{
  "d_model": 96,
  "normalize_top_k": true,
  "init_std_router": 0.00846,
  "lr_router": 0.00128,
  "n_kv_head": 4,
  "vocab_size": 1024,
  "norm_place": "pre",
  "tie_embeddings": false,
  "parallel_block": false,
  "init_std_qkv": 0.051,
  "optimizer": "muon_variant",
  "lr_head": 0.00711,
  "warmup_steps": 200,
  "decay_shape": "linear",
  "steps": 7407
}
Below are experts of layer 3 (counted from 0) of a mixture-of-experts language model. Rows are named router (the router's row for the expert), up (a neuron's input weights, with its number), down (a neuron's output weights, with its number) and show model dimensions 0-95. Each number is 50 + 12 x the weight over its row's rms, rounded and kept within 0 to 99.
After each expert's rows: a language model's description of what the expert responds to. This comes from a sample of Wikipedia text that the model never trained on.

# expert 53
router:67 52 55 41 26 65 60 48 30 54 63 35 39 35 56 51 50 47 43 33 41 55 41 43 58 65 61 63 48 61 27 42 56 51 55 63 49 44 54 55 53 57 35 18 40 49 50 52 57 51 46 54 60 49 40 57 44 84 52 47 68 65 58 36 81 28 52 46 59 67 55 45 43 58 47 46 42 50 52 49 31 56 52 50 60 38 46 34 52 38 52 37 88 69 35 52
up1:72 48 59 47 46 58 69 50 33 60 48 47 42 53 46 71 46 66 49 28 50 59 44 47 43 53 60 58 48 45 52 54 65 28 38 46 87 35 64 49 64 72 24 42 34 59 26 35 54 53 58 68 44 58 64 52 64 37 53 36 61 52 50 35 61 46 46 34 52 49 55 69 41 67 34 49 59 47 56 25 59 48 48 40 28 32 38 53 42 45 42 63 49 63 49 38
down1:67 47 36 39 50 66 58 59 25 45 69 40 62 23 52 52 41 38 35 69 61 37 49 60 28 46 59 30 46 51 32 51 43 56 51 72 34 72 35 43 44 43 63 76 62 40 66 50 46 56 50 44 47 40 55 54 40 52 60 65 36 54 64 48 31 54 34 41 51 46 54 36 80 50 66 36 53 66 42 51 65 51 58 53 67 51 59 41 50 65 56 50 41 35 39 38
up2:48 33 73 36 57 64 33 36 54 39 47 27 53 54 42 47 52 50 46 70 58 51 56 59 55 69 67 42 44 38 49 42 61 52 38 40 57 48 41 48 47 38 56 24 50 36 58 59 38 56 36 51 67 36 67 65 65 64 51 65 50 68 57 41 41 66 24 39 37 54 51 58 36 57 72 37 44 34 63 39 61 46 48 49 57 56 48 47 53 40 51 43 94 53 51 34
down2:42 64 58 53 34 51 46 69 70 62 78 49 40 37 62 27 48 62 61 41 40 42 57 41 53 38 45 59 57 80 44 67 50 31 61 37 41 49 48 45 36 43 44 66 36 54 71 73 51 48 49 40 55 68 22 44 51 28 46 41 42 45 43 69 37 42 54 45 59 64 66 27 33 51 49 67 67 63 50 52 50 51 41 48 58 63 49 63 36 38 58 48 38 41 63 53
What it handles: Early-middle pieces like le, it, r, ra, ire after a word's first letters: Celebrations, Released, single, little, procurement.

# expert 32
router:42 62 59 72 45 48 42 55 24 37 47 32 51 50 62 53 50 51 50 33 68 34 48 19 68 56 36 20 60 50 29 46 66 43 48 64 74 47 52 51 55 60 57 37 51 55 67 54 50 46 27 39 64 40 65 52 58 51 50 62 67 70 71 38 70 55 49 38 57 68 46 61 31 46 53 37 54 54 44 45 48 39 73 65 38 44 48 37 59 42 55 40 54 58 49 53
up3:37 76 54 40 42 57 20 44 42 43 42 40 55 64 77 58 48 49 53 42 46 49 55 67 36 48 41 42 48 63 49 49 73 62 44 42 67 47 39 59 66 31 49 48 66 58 68 32 55 48 28 24 57 42 47 47 58 48 33 44 62 55 58 30 56 51 34 64 51 51 65 52 51 62 40 57 39 56 55 34 51 28 51 72 32 59 58 39 25 68 47 53 54 39 43 68
down3:55 22 63 61 69 35 48 37 53 51 68 49 51 35 56 48 34 45 50 65 47 54 59 34 55 45 56 38 48 44 48 61 39 40 65 56 47 43 52 35 54 55 47 39 50 66 18 59 48 63 53 48 41 40 56 45 31 65 51 40 37 52 46 54 28 45 68 59 53 57 26 26 63 41 42 24 54 49 46 69 67 46 64 48 81 45 54 55 69 47 47 66 48 69 42 34
up4:48 26 42 57 42 42 34 41 55 65 54 37 43 57 36 47 52 50 66 64 40 48 65 43 54 82 47 65 34 54 83 57 28 59 45 55 44 57 37 48 58 59 63 56 58 41 34 62 57 49 50 34 45 69 52 58 52 48 33 26 47 55 55 69 50 32 69 67 73 47 53 57 48 54 39 55 60 48 47 58 64 44 55 52 53 40 46 68 38 57 65 50 31 33 28 27
down4:51 54 29 47 51 39 33 53 57 56 31 49 45 34 37 39 55 41 48 68 38 47 32 63 54 38 47 62 58 46 36 70 56 60 45 33 44 52 41 47 57 47 44 52 33 52 75 38 82 46 41 67 55 65 36 55 45 55 46 48 58 48 50 40 25 53 12 55 47 66 66 68 45 45 55 59 50 59 36 69 49 65 52 46 48 65 45 61 62 45 38 71 76 50 38 45
What it handles: Punctuation separators such as table bars, dashes after dates in list items, commas, %, °, km, usually following a number.

# expert 49
router:41 40 43 54 21 76 64 51 66 71 52 37 33 40 44 46 61 42 40 57 37 34 66 33 61 56 52 28 58 51 28 40 63 48 43 55 56 25 34 61 51 53 52 45 43 47 51 39 50 46 39 45 41 55 49 69 69 55 64 65 59 55 78 66 59 36 58 33 55 57 48 53 49 30 30 52 28 53 53 52 47 39 47 60 57 50 45 58 45 37 63 50 50 83 55 53
up1:61 20 72 60 49 35 35 28 48 51 61 48 56 21 37 62 74 58 54 54 53 34 39 39 44 57 57 69 42 53 45 45 45 27 69 68 37 80 34 46 37 64 40 58 54 41 65 58 37 50 46 28 49 54 52 53 40 58 28 50 54 54 53 45 45 58 57 50 46 56 43 50 50 46 58 50 70 58 57 59 42 36 65 54 78 50 41 59 70 55 48 64 58 58 44 59
down1:43 81 54 22 50 55 55 34 65 52 58 43 42 61 54 44 42 32 55 57 41 48 52 82 51 43 24 38 56 56 40 55 46 62 42 55 52 41 52 52 61 40 49 56 40 66 46 47 66 65 38 79 50 40 43 53 28 28 70 54 45 43 65 56 54 42 50 42 42 65 45 51 63 39 62 62 42 60 53 48 51 56 44 31 28 56 50 73 53 34 51 44 19 50 51 35
up2:51 50 27 75 57 50 59 43 58 50 40 56 51 44 41 24 52 54 77 51 54 59 52 51 49 42 62 39 81 46 49 59 55 49 40 56 61 32 52 57 46 40 57 67 44 49 51 65 61 45 75 46 43 29 22 48 58 39 59 39 34 68 60 72 42 31 60 40 56 55 48 56 51 45 71 45 41 52 53 55 48 61 45 83 37 57 52 28 39 59 44 54 35 53 58 71
down2:39 53 66 71 47 42 52 64 55 66 76 51 59 40 44 38 63 45 42 65 53 48 36 44 48 43 39 36 56 54 60 59 48 60 37 53 43 38 26 54 44 44 16 19 78 37 43 52 38 32 52 62 58 56 59 46 46 54 56 65 64 34 39 48 47 43 46 59 40 35 35 50 56 42 37 64 43 52 66 65 44 30 61 59 71 58 52 52 64 27 54 57 56 70 45 59
What it handles: Single-letter consonant pieces, mostly w, b, k or f, inside compounds and URLs, such as silverware, networking, tower, celebrated, interwar.

# expert 18
router:56 57 60 53 27 67 59 66 43 50 59 40 47 48 54 44 63 35 31 44 48 29 58 29 70 72 41 47 57 78 38 42 70 40 44 66 69 38 57 59 33 58 40 35 48 45 33 63 68 54 56 37 37 43 78 65 57 63 52 54 57 54 54 52 71 39 54 44 51 57 56 52 38 35 39 27 39 51 38 42 37 47 42 56 44 52 48 49 74 37 52 49 63 66 41 57
up1:41 46 44 51 54 53 34 62 50 46 52 41 45 54 69 43 38 51 19 28 80 43 39 56 62 84 60 54 55 57 40 42 52 30 62 49 54 48 49 58 52 50 37 27 51 39 48 40 53 66 47 47 49 42 51 64 37 61 32 57 51 57 80 53 52 50 53 56 56 52 37 58 28 58 52 38 42 57 25 53 45 51 45 71 47 39 57 52 21 45 51 23 58 26 47 49
down1:34 44 40 38 66 33 56 58 66 44 59 40 50 52 48 50 57 36 65 62 55 30 53 57 56 58 51 42 50 39 51 63 55 50 48 22 44 32 33 50 51 05 43 57 68 55 56 62 54 56 42 50 46 54 38 41 47 44 39 63 60 61 33 55 51 81 39 61 50 28 60 40 58 53 57 32 47 58 56 46 45 75 37 35 60 63 41 40 61 29 63 45 54 31 43 55
up2:58 87 49 59 44 58 43 72 43 66 58 58 36 31 57 47 62 27 53 63 46 24 64 32 50 70 36 43 48 44 39 54 41 57 60 51 49 48 38 63 54 53 47 41 39 64 30 61 31 45 58 52 41 42 59 59 82 55 39 35 62 33 34 52 61 61 52 41 63 45 47 48 58 61 44 39 44 50 47 63 35 82 42 49 59 59 40 46 56 54 55 39 55 72 60 56
down2:40 47 52 43 44 55 60 45 66 59 41 57 67 40 35 54 43 44 44 57 63 42 62 54 73 39 55 33 31 51 61 62 41 28 46 39 50 53 52 42 57 41 72 41 58 21 51 66 53 63 52 81 46 36 46 60 53 67 49 57 68 52 53 44 33 28 38 38 61 54 55 36 62 52 44 55 54 42 32 71 61 55 42 47 46 28 41 55 60 39 72 53 44 40 69 22
What it handles: Mostly the word again in sports reports (win again-st), plus mid-word pieces and table bars, such as Miss-il-es, Gr-ade.

# expert 47
router:51 56 41 42 49 56 47 69 49 54 55 45 50 72 36 36 68 33 43 21 41 61 54 44 57 73 34 44 68 75 42 46 53 54 62 65 47 39 26 60 45 55 61 41 32 38 60 70 69 40 41 48 48 52 78 62 73 76 55 57 51 48 61 54 82 41 52 55 40 47 62 50 31 45 48 44 36 50 37 59 46 50 50 54 48 37 44 50 51 31 53 52 61 48 34 46
up0:64 22 45 41 65 36 43 50 43 59 40 20 63 59 34 69 71 74 49 45 35 74 47 61 57 69 65 56 31 62 37 52 50 40 61 61 64 36 35 48 52 66 39 46 63 39 49 56 38 54 61 35 45 42 48 39 54 73 48 40 65 67 45 42 49 41 57 57 49 54 60 58 31 59 35 21 48 53 42 41 40 48 45 49 44 39 47 56 71 38 49 55 50 50 33 50
down0:34 63 25 59 56 55 64 67 50 62 51 64 42 36 51 43 48 47 57 62 53 25 52 53 33 45 39 49 71 49 64 54 54 47 52 39 33 70 53 54 51 39 47 44 25 48 74 27 47 49 53 39 46 49 31 63 45 36 60 43 54 48 74 38 32 65 52 24 55 59 40 57 50 63 69 44 54 57 74 52 41 51 40 55 73 64 39 50 37 59 39 44 29 69 55 59
up1:28 53 44 35 58 41 33 66 59 70 56 50 63 27 42 46 55 43 51 46 42 48 36 57 51 67 60 44 44 50 53 48 78 57 55 54 56 46 49 45 54 29 54 47 41 43 65 39 65 68 82 57 41 51 34 60 30 60 40 50 75 49 83 48 47 59 66 35 43 49 74 40 36 58 36 64 46 40 51 33 54 40 73 45 44 62 55 36 38 45 44 52 59 45 60 45
down1:64 45 38 57 38 79 57 28 38 39 27 30 31 42 53 64 47 61 55 69 48 33 50 46 56 44 47 61 65 46 29 65 54 41 66 45 52 58 56 44 42 62 15 61 47 38 42 51 54 56 41 69 53 61 49 44 46 63 42 58 36 59 55 68 42 42 42 66 46 56 49 47 55 57 50 43 64 50 41 46 46 29 43 45 61 46 65 72 54 25 76 44 62 70 51 40
What it handles: Single vowel pieces ending or inside words, especially names and foreign words: Studio, Villa, Diokno, However, above.

# expert 6
router:53 39 55 46 30 69 48 60 60 48 54 61 54 47 57 54 69 51 43 36 48 56 60 26 67 57 42 50 45 72 26 63 50 53 38 63 53 48 43 55 52 54 43 39 49 54 25 57 66 47 42 42 40 58 76 69 51 31 57 56 51 65 65 47 53 31 45 57 52 72 55 38 34 47 39 17 47 41 39 39 40 62 62 51 35 24 42 44 67 36 52 49 77 66 53 53
up1:51 58 33 46 43 31 64 38 69 55 67 47 52 61 58 67 39 38 53 26 52 43 65 70 41 52 48 45 48 58 30 62 44 48 63 63 29 66 38 55 49 65 66 39 55 45 43 40 75 56 36 67 60 43 47 60 63 27 25 52 43 55 47 34 21 31 46 49 46 43 54 59 56 49 58 29 44 58 49 54 66 33 69 39 54 53 60 43 61 58 64 56 61 59 48 33
down1:63 34 62 47 49 53 43 60 28 43 30 46 43 61 48 51 43 48 69 57 48 52 36 50 45 56 52 65 58 43 67 35 51 53 41 53 68 32 38 43 50 44 48 70 63 48 47 62 25 39 58 62 52 40 63 63 44 73 60 59 71 53 68 35 80 76 49 57 66 78 30 57 43 42 58 57 55 43 49 28 35 49 37 43 38 33 48 49 27 54 51 55 42 58 53 58
up2:30 66 69 54 54 70 41 56 53 57 37 72 41 56 57 59 50 49 44 46 46 53 35 38 54 54 33 52 68 73 62 47 41 39 33 49 51 59 52 50 44 52 55 50 52 67 40 50 40 50 73 69 61 54 44 66 59 44 63 56 39 44 62 29 55 53 44 68 44 68 43 49 60 60 55 34 04 48 47 38 29 68 35 43 52 35 50 42 43 20 44 49 55 55 58 55
down2:65 47 50 44 64 40 52 37 61 48 52 66 48 36 47 59 57 45 71 70 56 44 41 53 64 28 50 49 62 26 52 62 42 64 63 39 53 34 54 67 57 38 36 40 50 48 06 64 53 55 50 40 59 44 30 64 68 60 33 53 35 36 55 49 50 49 41 54 52 44 44 45 60 61 36 51 48 69 43 55 46 61 69 65 64 37 46 54 26 46 36 34 70 61 48 53
What it handles: Word-internal pieces like re, ro, he, ou inside names and foreign words, such as Goet-he, Baluc-he-stan, enc-ou-raged.

# expert 5
router:50 39 63 60 23 57 53 71 43 69 72 41 38 61 54 60 46 37 41 61 33 49 56 32 64 70 43 46 68 56 35 42 44 53 45 55 50 52 52 52 34 78 48 60 53 71 35 35 41 50 43 41 55 31 42 44 67 50 36 41 55 70 52 32 60 40 57 46 48 68 63 44 29 34 53 29 39 63 48 54 56 58 50 64 43 46 48 68 73 47 64 44 54 54 33 33
up1:20 64 55 36 46 52 40 44 32 52 62 60 55 81 46 38 51 57 54 54 63 35 33 30 40 43 33 76 52 69 49 41 55 52 70 59 67 60 41 63 57 50 44 49 45 63 50 50 41 56 34 41 62 49 51 54 69 57 77 57 47 52 46 53 46 42 48 54 67 25 32 44 51 34 59 57 71 75 59 33 60 54 46 40 39 41 54 47 40 53 55 34 26 49 44 54
down1:77 54 40 53 50 55 54 43 39 27 33 53 39 42 62 63 84 48 39 41 66 56 52 72 61 34 53 29 51 31 60 26 26 28 54 43 53 38 57 55 51 58 53 34 45 40 35 44 74 48 52 64 30 43 54 57 29 51 53 33 58 65 37 57 53 39 25 60 49 42 58 51 59 58 46 53 54 57 53 47 54 47 67 53 59 42 66 50 48 40 65 39 58 56 62 40
up2:37 36 63 69 24 44 38 61 29 33 47 68 34 69 45 50 63 51 21 54 35 51 51 49 58 53 47 30 60 55 64 40 44 51 51 47 60 53 69 54 47 40 38 46 45 52 24 78 70 48 71 54 41 46 35 45 65 57 48 43 46 64 62 46 37 60 56 61 55 49 39 61 44 55 52 51 37 44 55 64 66 43 38 54 73 37 39 44 42 64 51 70 36 33 58 62
down2:32 53 32 30 60 47 63 43 49 49 62 56 51 56 55 48 43 59 55 52 47 56 65 48 34 68 71 56 50 46 37 45 83 48 49 65 34 52 45 44 45 77 72 51 59 62 71 20 52 54 42 43 60 62 74 56 23 53 43 40 37 34 51 38 47 30 42 42 48 53 56 54 40 41 70 60 57 58 46 39 58 65 66 55 51 74 56 41 51 31 57 33 54 58 46 39
What it handles: Word-final verb endings, mostly -ed and -ated, -ied, -ished, completing past tenses and participles before by, to or in: described, developed, elevated.

# expert 52
router:64 32 45 48 35 70 25 52 32 49 48 54 42 44 50 58 63 42 41 23 45 57 65 30 66 56 17 40 61 49 17 55 42 58 52 57 64 42 59 54 59 64 42 46 40 60 56 63 47 42 35 40 72 45 63 69 55 63 70 51 42 57 60 44 54 49 69 50 54 56 49 41 34 41 55 51 26 59 47 53 54 39 39 65 41 52 46 39 46 42 56 76 45 61 41 47
up0:90 43 50 25 62 43 53 66 54 36 52 58 37 50 62 62 23 10 38 57 39 29 45 51 48 32 65 50 53 46 36 54 58 60 58 56 43 59 46 41 61 58 56 49 42 59 42 48 61 49 33 76 64 48 63 55 45 50 63 42 41 47 55 43 54 45 49 55 61 55 35 28 63 43 43 51 54 39 38 61 50 33 36 62 49 27 45 64 65 49 53 58 52 62 55 39
down0:20 68 52 47 53 60 53 42 63 54 45 39 54 64 28 40 62 65 57 36 40 62 61 56 57 55 33 45 67 29 44 48 77 54 60 44 68 35 28 54 49 64 50 57 59 51 46 70 53 55 61 15 59 65 42 38 70 50 48 37 42 42 58 49 59 57 42 52 52 41 53 52 41 34 55 59 56 62 48 49 42 59 60 38 40 84 49 28 47 51 36 41 49 33 62 52
up1:39 55 47 44 59 49 58 54 75 31 72 48 66 41 46 64 44 50 49 52 25 62 51 60 31 41 49 46 43 50 36 43 39 26 57 76 61 46 60 60 43 47 65 60 43 37 66 33 45 53 29 42 42 50 51 44 56 30 44 50 62 70 50 59 49 55 48 53 61 37 40 44 37 46 44 49 24 41 60 78 45 51 52 55 34 65 40 46 36 79 62 40 53 65 57 75
down1:43 64 56 73 59 29 36 51 49 45 60 47 25 45 52 48 72 36 42 51 55 43 33 45 76 52 58 63 53 49 54 45 54 70 48 30 54 49 41 57 40 55 48 53 63 52 54 84 51 46 60 60 49 46 52 57 51 68 40 39 54 23 30 56 47 66 51 48 21 65 63 57 42 64 41 56 51 22 30 22 50 55 37 45 47 54 57 41 36 51 48 63 47 59 65 48
What it handles: Joining words and separators between items, such as and, &, commas, colons, semicolons, plus adverb endings -ly and -ely.

# expert 44
router:59 42 60 42 43 66 43 74 54 52 52 48 40 58 63 53 51 26 50 54 61 30 74 32 71 57 51 55 64 60 20 37 70 45 56 70 64 45 55 50 42 65 47 54 28 43 28 58 62 39 60 30 50 53 81 55 51 74 49 54 55 45 53 47 67 44 52 48 44 61 50 45 22 31 50 40 50 33 48 57 58 52 47 48 50 30 48 49 62 56 51 58 42 50 69 53
up0:39 41 63 47 57 41 31 48 39 53 49 63 52 47 53 46 47 36 55 54 64 45 60 25 53 32 53 60 45 43 23 27 57 38 68 51 37 51 40 58 41 53 51 45 58 81 58 68 58 57 35 25 61 61 45 52 43 56 56 79 43 58 49 62 70 39 56 65 30 47 40 52 29 50 53 46 71 61 70 55 47 47 41 59 75 58 42 35 28 46 44 64 46 51 56 38
down0:45 69 43 30 51 49 40 47 37 43 58 65 26 61 46 45 28 36 54 21 58 47 64 44 54 68 46 44 50 48 52 59 44 62 44 46 54 32 48 63 46 38 65 52 66 41 60 58 29 56 62 62 54 35 68 46 57 39 59 38 42 46 37 61 39 73 40 34 69 66 45 71 50 39 55 44 46 51 48 25 76 64 52 65 48 46 58 51 63 57 34 41 33 50 55 75
up1:42 47 48 31 60 41 41 55 42 33 44 24 35 59 81 52 66 41 44 41 60 36 35 42 62 41 37 43 55 45 56 41 39 36 51 59 93 55 51 49 49 44 40 42 42 69 35 57 50 67 36 54 48 58 48 59 56 54 50 45 35 70 58 48 67 47 40 64 41 39 44 76 56 59 61 43 42 53 38 46 63 61 43 61 57 47 55 67 33 43 46 51 32 20 57 48
down1:54 72 57 50 49 51 22 29 47 69 60 57 59 53 41 64 39 56 44 51 35 44 47 49 52 37 33 47 50 34 61 41 33 67 55 49 41 49 32 74 66 55 51 61 65 25 34 66 66 55 46 31 52 52 43 42 48 32 59 60 63 59 72 56 50 60 70 43 39 45 52 61 47 32 48 38 77 44 44 75 55 31 67 41 37 45 54 37 42 38 63 51 48 60 42 49
What it handles: Mid-word pieces such as et, or, at, and, op inside longer words, as Elizab(et)h, mark(et)ed, perf(or)mance, Underst(and)ing.

# expert 38
router:59 47 55 50 33 46 51 55 58 71 42 32 41 40 57 58 63 27 47 06 62 44 55 48 61 61 52 48 77 65 56 60 48 40 53 50 50 32 42 66 41 51 53 28 56 53 48 55 63 54 55 45 53 49 61 51 56 74 50 62 56 63 53 35 39 33 45 36 62 59 48 46 30 50 57 29 24 51 41 61 43 44 41 38 27 69 49 42 55 52 50 40 73 64 57 67
up1:50 48 59 58 47 66 58 45 44 45 48 46 43 45 42 77 43 44 47 26 75 43 41 32 32 55 56 59 61 61 69 20 55 49 64 51 47 42 68 48 53 42 62 59 61 48 36 60 59 61 30 59 64 47 59 44 37 64 57 48 50 30 58 35 30 46 43 74 75 67 71 24 44 43 48 54 43 51 49 61 66 69 56 49 52 33 57 55 46 40 49 47 42 59 29 59
down1:70 64 37 51 57 17 29 54 60 44 46 58 42 63 57 45 55 61 38 53 33 56 74 75 42 57 46 40 27 52 37 53 46 40 53 38 66 57 33 41 37 64 26 57 27 47 48 49 52 40 68 62 52 52 49 58 67 56 43 50 45 47 43 51 59 55 73 39 50 24 40 55 40 63 43 34 49 40 67 47 29 45 53 50 71 67 47 65 35 56 58 52 50 41 66 52
up2:59 48 62 50 59 45 26 45 63 54 50 41 46 76 52 69 45 54 29 60 58 63 58 60 29 39 33 58 48 55 25 52 54 55 48 46 36 39 49 67 67 69 62 31 55 64 50 38 72 40 19 61 36 51 40 50 51 60 39 66 53 62 45 66 52 44 68 39 33 61 50 49 48 43 66 55 21 59 46 59 44 57 17 45 54 51 54 42 48 58 56 38 42 49 54 56
down2:45 82 37 46 35 64 64 44 44 44 71 62 59 29 50 45 45 55 52 36 53 58 55 49 48 48 46 49 37 45 73 49 38 54 61 65 62 68 60 19 44 40 25 71 44 57 52 67 57 54 41 39 65 49 31 49 38 27 51 43 53 29 56 29 53 53 64 46 63 37 54 54 55 42 47 53 68 30 44 40 48 46 77 55 41 48 43 56 68 59 57 51 71 45 41 41
What it handles: Word-final pieces like er, y, ar, ey, ie ending names and nouns, as Hack(er), Gre(y), Nig(er), current(ly).

# expert 29
router:60 61 54 51 50 73 38 48 54 62 47 44 45 35 56 56 52 45 49 43 47 33 64 24 46 74 34 60 64 57 24 51 49 51 58 69 65 42 39 53 36 49 57 48 26 60 42 50 39 37 61 23 61 34 58 39 58 64 59 65 49 59 68 44 54 36 61 59 46 42 62 52 42 52 52 51 22 50 48 52 40 17 41 69 27 67 51 42 66 43 60 61 60 54 42 59
up1:61 59 49 34 46 51 45 58 13 26 60 67 55 52 66 51 50 43 53 41 60 67 40 33 33 54 36 29 47 54 47 44 56 47 45 56 57 49 58 38 41 62 70 49 53 51 33 49 61 44 24 46 69 69 68 50 51 31 33 61 41 47 65 48 46 55 50 47 56 64 44 49 44 59 54 33 68 60 48 47 55 35 25 58 51 66 42 79 45 80 53 50 40 52 44 47
down1:35 59 50 60 57 38 42 28 65 49 35 43 47 44 32 30 43 54 53 65 56 47 48 49 54 38 66 72 69 46 38 58 59 54 64 65 33 59 34 67 45 45 33 47 40 59 62 44 59 48 59 54 50 30 49 46 59 66 58 39 55 43 30 58 41 50 43 50 48 64 63 70 65 36 58 63 32 51 43 70 56 56 85 33 63 39 48 26 46 50 46 39 73 36 59 55
up2:56 43 49 55 77 57 74 55 47 43 58 70 44 61 61 62 50 60 38 51 39 65 68 42 50 58 63 46 51 55 35 29 31 49 57 23 47 37 46 54 43 49 67 53 45 56 51 74 45 54 49 67 46 32 29 67 58 42 50 48 70 19 31 45 50 45 23 49 35 43 41 56 59 48 49 61 48 47 44 63 46 53 38 23 47 75 44 31 51 46 64 54 61 49 47 44
down2:62 67 43 49 51 49 42 42 32 44 34 52 41 30 51 29 37 36 44 60 63 37 31 77 51 36 47 44 36 50 56 62 66 74 40 61 65 50 61 50 46 62 44 48 60 46 36 49 52 49 41 48 51 72 67 35 52 45 51 71 45 68 69 43 32 53 62 60 51 57 59 49 42 61 34 57 51 42 52 45 55 55 61 76 43 37 53 88 64 47 47 44 32 58 63 30
What it handles: Commas, periods, colons, parentheses and semicolons ending clauses, list items and table cells: Samos, Israel, slackliner., percentages like 16.3.

# expert 21
router:56 55 59 54 26 67 58 66 45 50 61 40 46 50 53 45 64 35 32 43 47 29 58 31 70 72 42 47 57 80 38 43 70 40 42 67 69 39 56 59 34 59 41 36 49 48 34 64 68 51 56 39 38 42 76 66 55 65 54 55 58 54 55 54 71 39 53 44 51 56 54 51 38 36 39 26 40 54 38 42 35 45 43 57 44 54 46 51 75 37 54 50 63 66 42 53
up6:45 64 56 55 12 68 61 51 42 49 57 33 40 53 56 44 74 46 70 58 52 31 56 38 53 47 63 53 54 47 75 40 51 55 59 51 59 50 57 54 56 51 49 37 55 44 55 57 54 59 36 44 39 31 59 48 56 62 46 61 58 59 49 20 69 35 41 37 61 44 44 27 27 50 50 63 43 58 40 67 53 37 48 58 22 67 41 68 75 44 46 53 69 53 57 36
down6:54 57 37 35 37 49 57 26 47 42 46 74 39 42 36 63 50 41 38 56 70 57 73 52 16 53 30 52 27 89 39 55 53 69 45 64 45 62 43 51 54 59 43 41 47 58 54 60 59 59 45 53 45 76 63 60 45 53 63 55 55 60 37 68 36 50 57 66 45 47 40 48 37 37 44 57 52 47 47 54 37 77 63 39 38 40 50 30 53 63 43 48 52 56 48 54
up7:39 45 68 34 61 61 71 40 59 55 58 41 56 31 52 52 37 13 54 36 64 64 47 28 41 65 60 58 43 59 41 64 54 51 54 42 62 60 38 56 34 49 56 52 26 52 49 38 44 47 55 27 63 37 51 61 52 55 62 41 54 47 46 48 49 40 61 40 43 63 70 62 25 58 51 63 35 75 47 45 41 57 60 46 58 50 53 85 38 54 56 75 58 44 48 47
down7:63 62 54 59 48 34 53 42 56 48 36 70 30 36 23 27 50 39 79 57 35 40 38 62 68 43 50 66 56 60 53 48 51 34 56 41 40 54 74 65 55 26 43 54 54 39 45 44 17 61 26 62 53 46 51 64 55 71 32 54 46 35 58 48 42 39 42 56 48 54 49 46 54 73 60 52 70 59 59 51 40 38 55 51 38 52 59 37 55 61 64 46 51 50 65 52
What it handles: Single digits inside years, dates and numbers (January 31, 1938), plus short word-initial pieces like j, ad, con, ear.

# expert 37
router:47 27 40 50 42 64 61 46 48 69 50 56 33 42 56 58 55 32 29 49 46 56 47 34 67 53 50 40 58 65 66 30 70 61 66 51 69 46 49 52 42 77 38 41 45 60 48 52 67 47 42 19 55 45 51 59 78 55 63 45 63 56 59 55 60 46 56 51 66 46 60 31 28 48 61 39 54 62 28 50 38 62 35 54 35 53 35 29 67 48 46 60 44 63 46 41
up1:33 65 48 67 48 44 74 63 56 62 38 51 56 44 38 50 56 57 43 29 49 49 45 18 67 50 42 63 52 26 45 34 57 77 57 57 46 55 71 55 54 48 56 49 41 62 49 18 45 56 47 47 43 28 48 51 32 48 55 44 42 43 59 59 43 37 58 36 44 49 49 52 48 48 67 40 39 42 67 60 48 61 68 62 52 72 34 48 46 83 40 49 37 69 62 40
down1:75 56 49 43 54 69 27 38 54 42 68 71 50 68 49 54 53 34 65 60 44 66 69 72 45 45 52 56 58 45 47 39 54 44 51 47 39 34 41 45 51 49 76 47 26 50 50 42 40 47 45 50 67 49 38 52 39 51 41 43 40 51 61 46 50 68 67 48 41 32 60 43 63 28 53 61 65 39 34 30 63 42 69 48 31 50 56 48 36 22 55 59 56 28 62 66
up2:58 46 50 48 47 57 60 44 35 74 45 71 43 33 48 48 36 48 44 65 27 18 39 43 43 52 63 43 64 47 49 41 49 43 52 35 64 55 37 53 61 55 35 36 47 48 58 47 52 55 71 19 70 49 48 63 38 63 28 31 43 58 37 60 66 56 49 46 61 50 40 43 42 34 53 47 45 73 57 45 61 56 37 55 55 69 50 39 40 68 48 83 59 59 56 37
down2:57 45 33 59 52 55 51 43 37 51 42 65 40 65 52 38 75 36 27 53 60 64 67 51 58 36 49 42 28 45 51 34 45 55 44 48 38 54 51 49 55 67 49 54 37 43 61 61 51 34 56 60 19 59 41 43 54 32 58 67 65 62 57 61 29 36 34 72 48 64 38 62 71 72 37 43 47 48 57 68 14 40 64 54 63 50 52 51 52 52 40 59 47 48 56 42
What it handles: Pieces built on an or ar, such as ian, ican, erman, ical, as in historian, clinicians, allegiances, Republican, Shanxi, appearances.

# expert 46
router:50 59 48 67 57 64 56 51 55 52 54 45 41 64 52 28 50 33 46 14 53 39 49 32 54 68 41 43 60 68 53 41 54 44 60 57 77 37 41 51 47 50 47 47 61 73 28 69 79 49 49 46 54 40 73 85 49 45 52 52 48 49 58 39 51 33 60 49 49 58 55 57 27 22 54 37 49 56 43 61 41 58 43 66 55 29 51 48 58 37 48 42 46 52 42 60
up0:45 34 72 39 50 43 42 46 52 48 47 53 37 80 44 57 56 54 56 41 45 42 48 30 41 41 31 81 45 61 55 39 31 27 52 44 55 54 55 31 33 46 51 41 62 49 52 54 50 51 63 35 62 74 33 87 46 50 49 70 60 34 50 48 42 49 64 58 59 56 62 67 42 38 60 53 63 58 60 53 33 62 57 46 70 48 54 58 35 54 40 68 59 28 53 52
down0:43 62 50 60 67 49 48 44 43 63 28 38 49 40 39 20 32 44 56 55 59 58 46 62 41 61 46 21 57 53 65 77 52 65 67 60 53 33 47 57 45 57 55 58 53 70 46 50 52 30 45 70 54 58 53 39 45 59 31 47 52 61 62 65 42 46 48 56 46 44 44 64 55 51 49 57 34 48 46 47 53 29 55 72 20 36 53 46 79 65 46 26 53 65 61 51
up1:72 51 56 48 31 39 46 37 49 29 66 68 36 42 60 53 63 35 62 42 41 45 37 52 49 54 35 53 62 35 66 36 39 54 58 44 22 44 56 60 48 55 57 44 51 44 27 31 63 56 51 65 56 47 63 57 50 49 57 57 76 65 55 64 43 44 53 59 66 30 56 64 61 44 50 58 32 66 65 40 47 55 37 63 41 53 60 74 43 62 57 31 16 48 49 55
down1:35 34 49 49 63 57 60 58 69 58 33 49 40 78 22 48 47 54 57 49 62 58 41 57 52 42 59 40 47 53 51 54 51 45 53 67 60 45 42 64 73 46 46 50 28 58 99 54 46 56 58 42 42 28 21 48 49 51 56 39 53 54 35 55 34 43 58 36 62 65 75 58 45 54 38 39 47 50 51 57 44 51 37 39 60 54 50 21 45 59 47 61 62 51 55 44
What it handles: Byte pieces of Chinese, Tamil, Hebrew and Cyrillic text, and final vowels in foreign names like Agastya, taluka, Cerambycidae.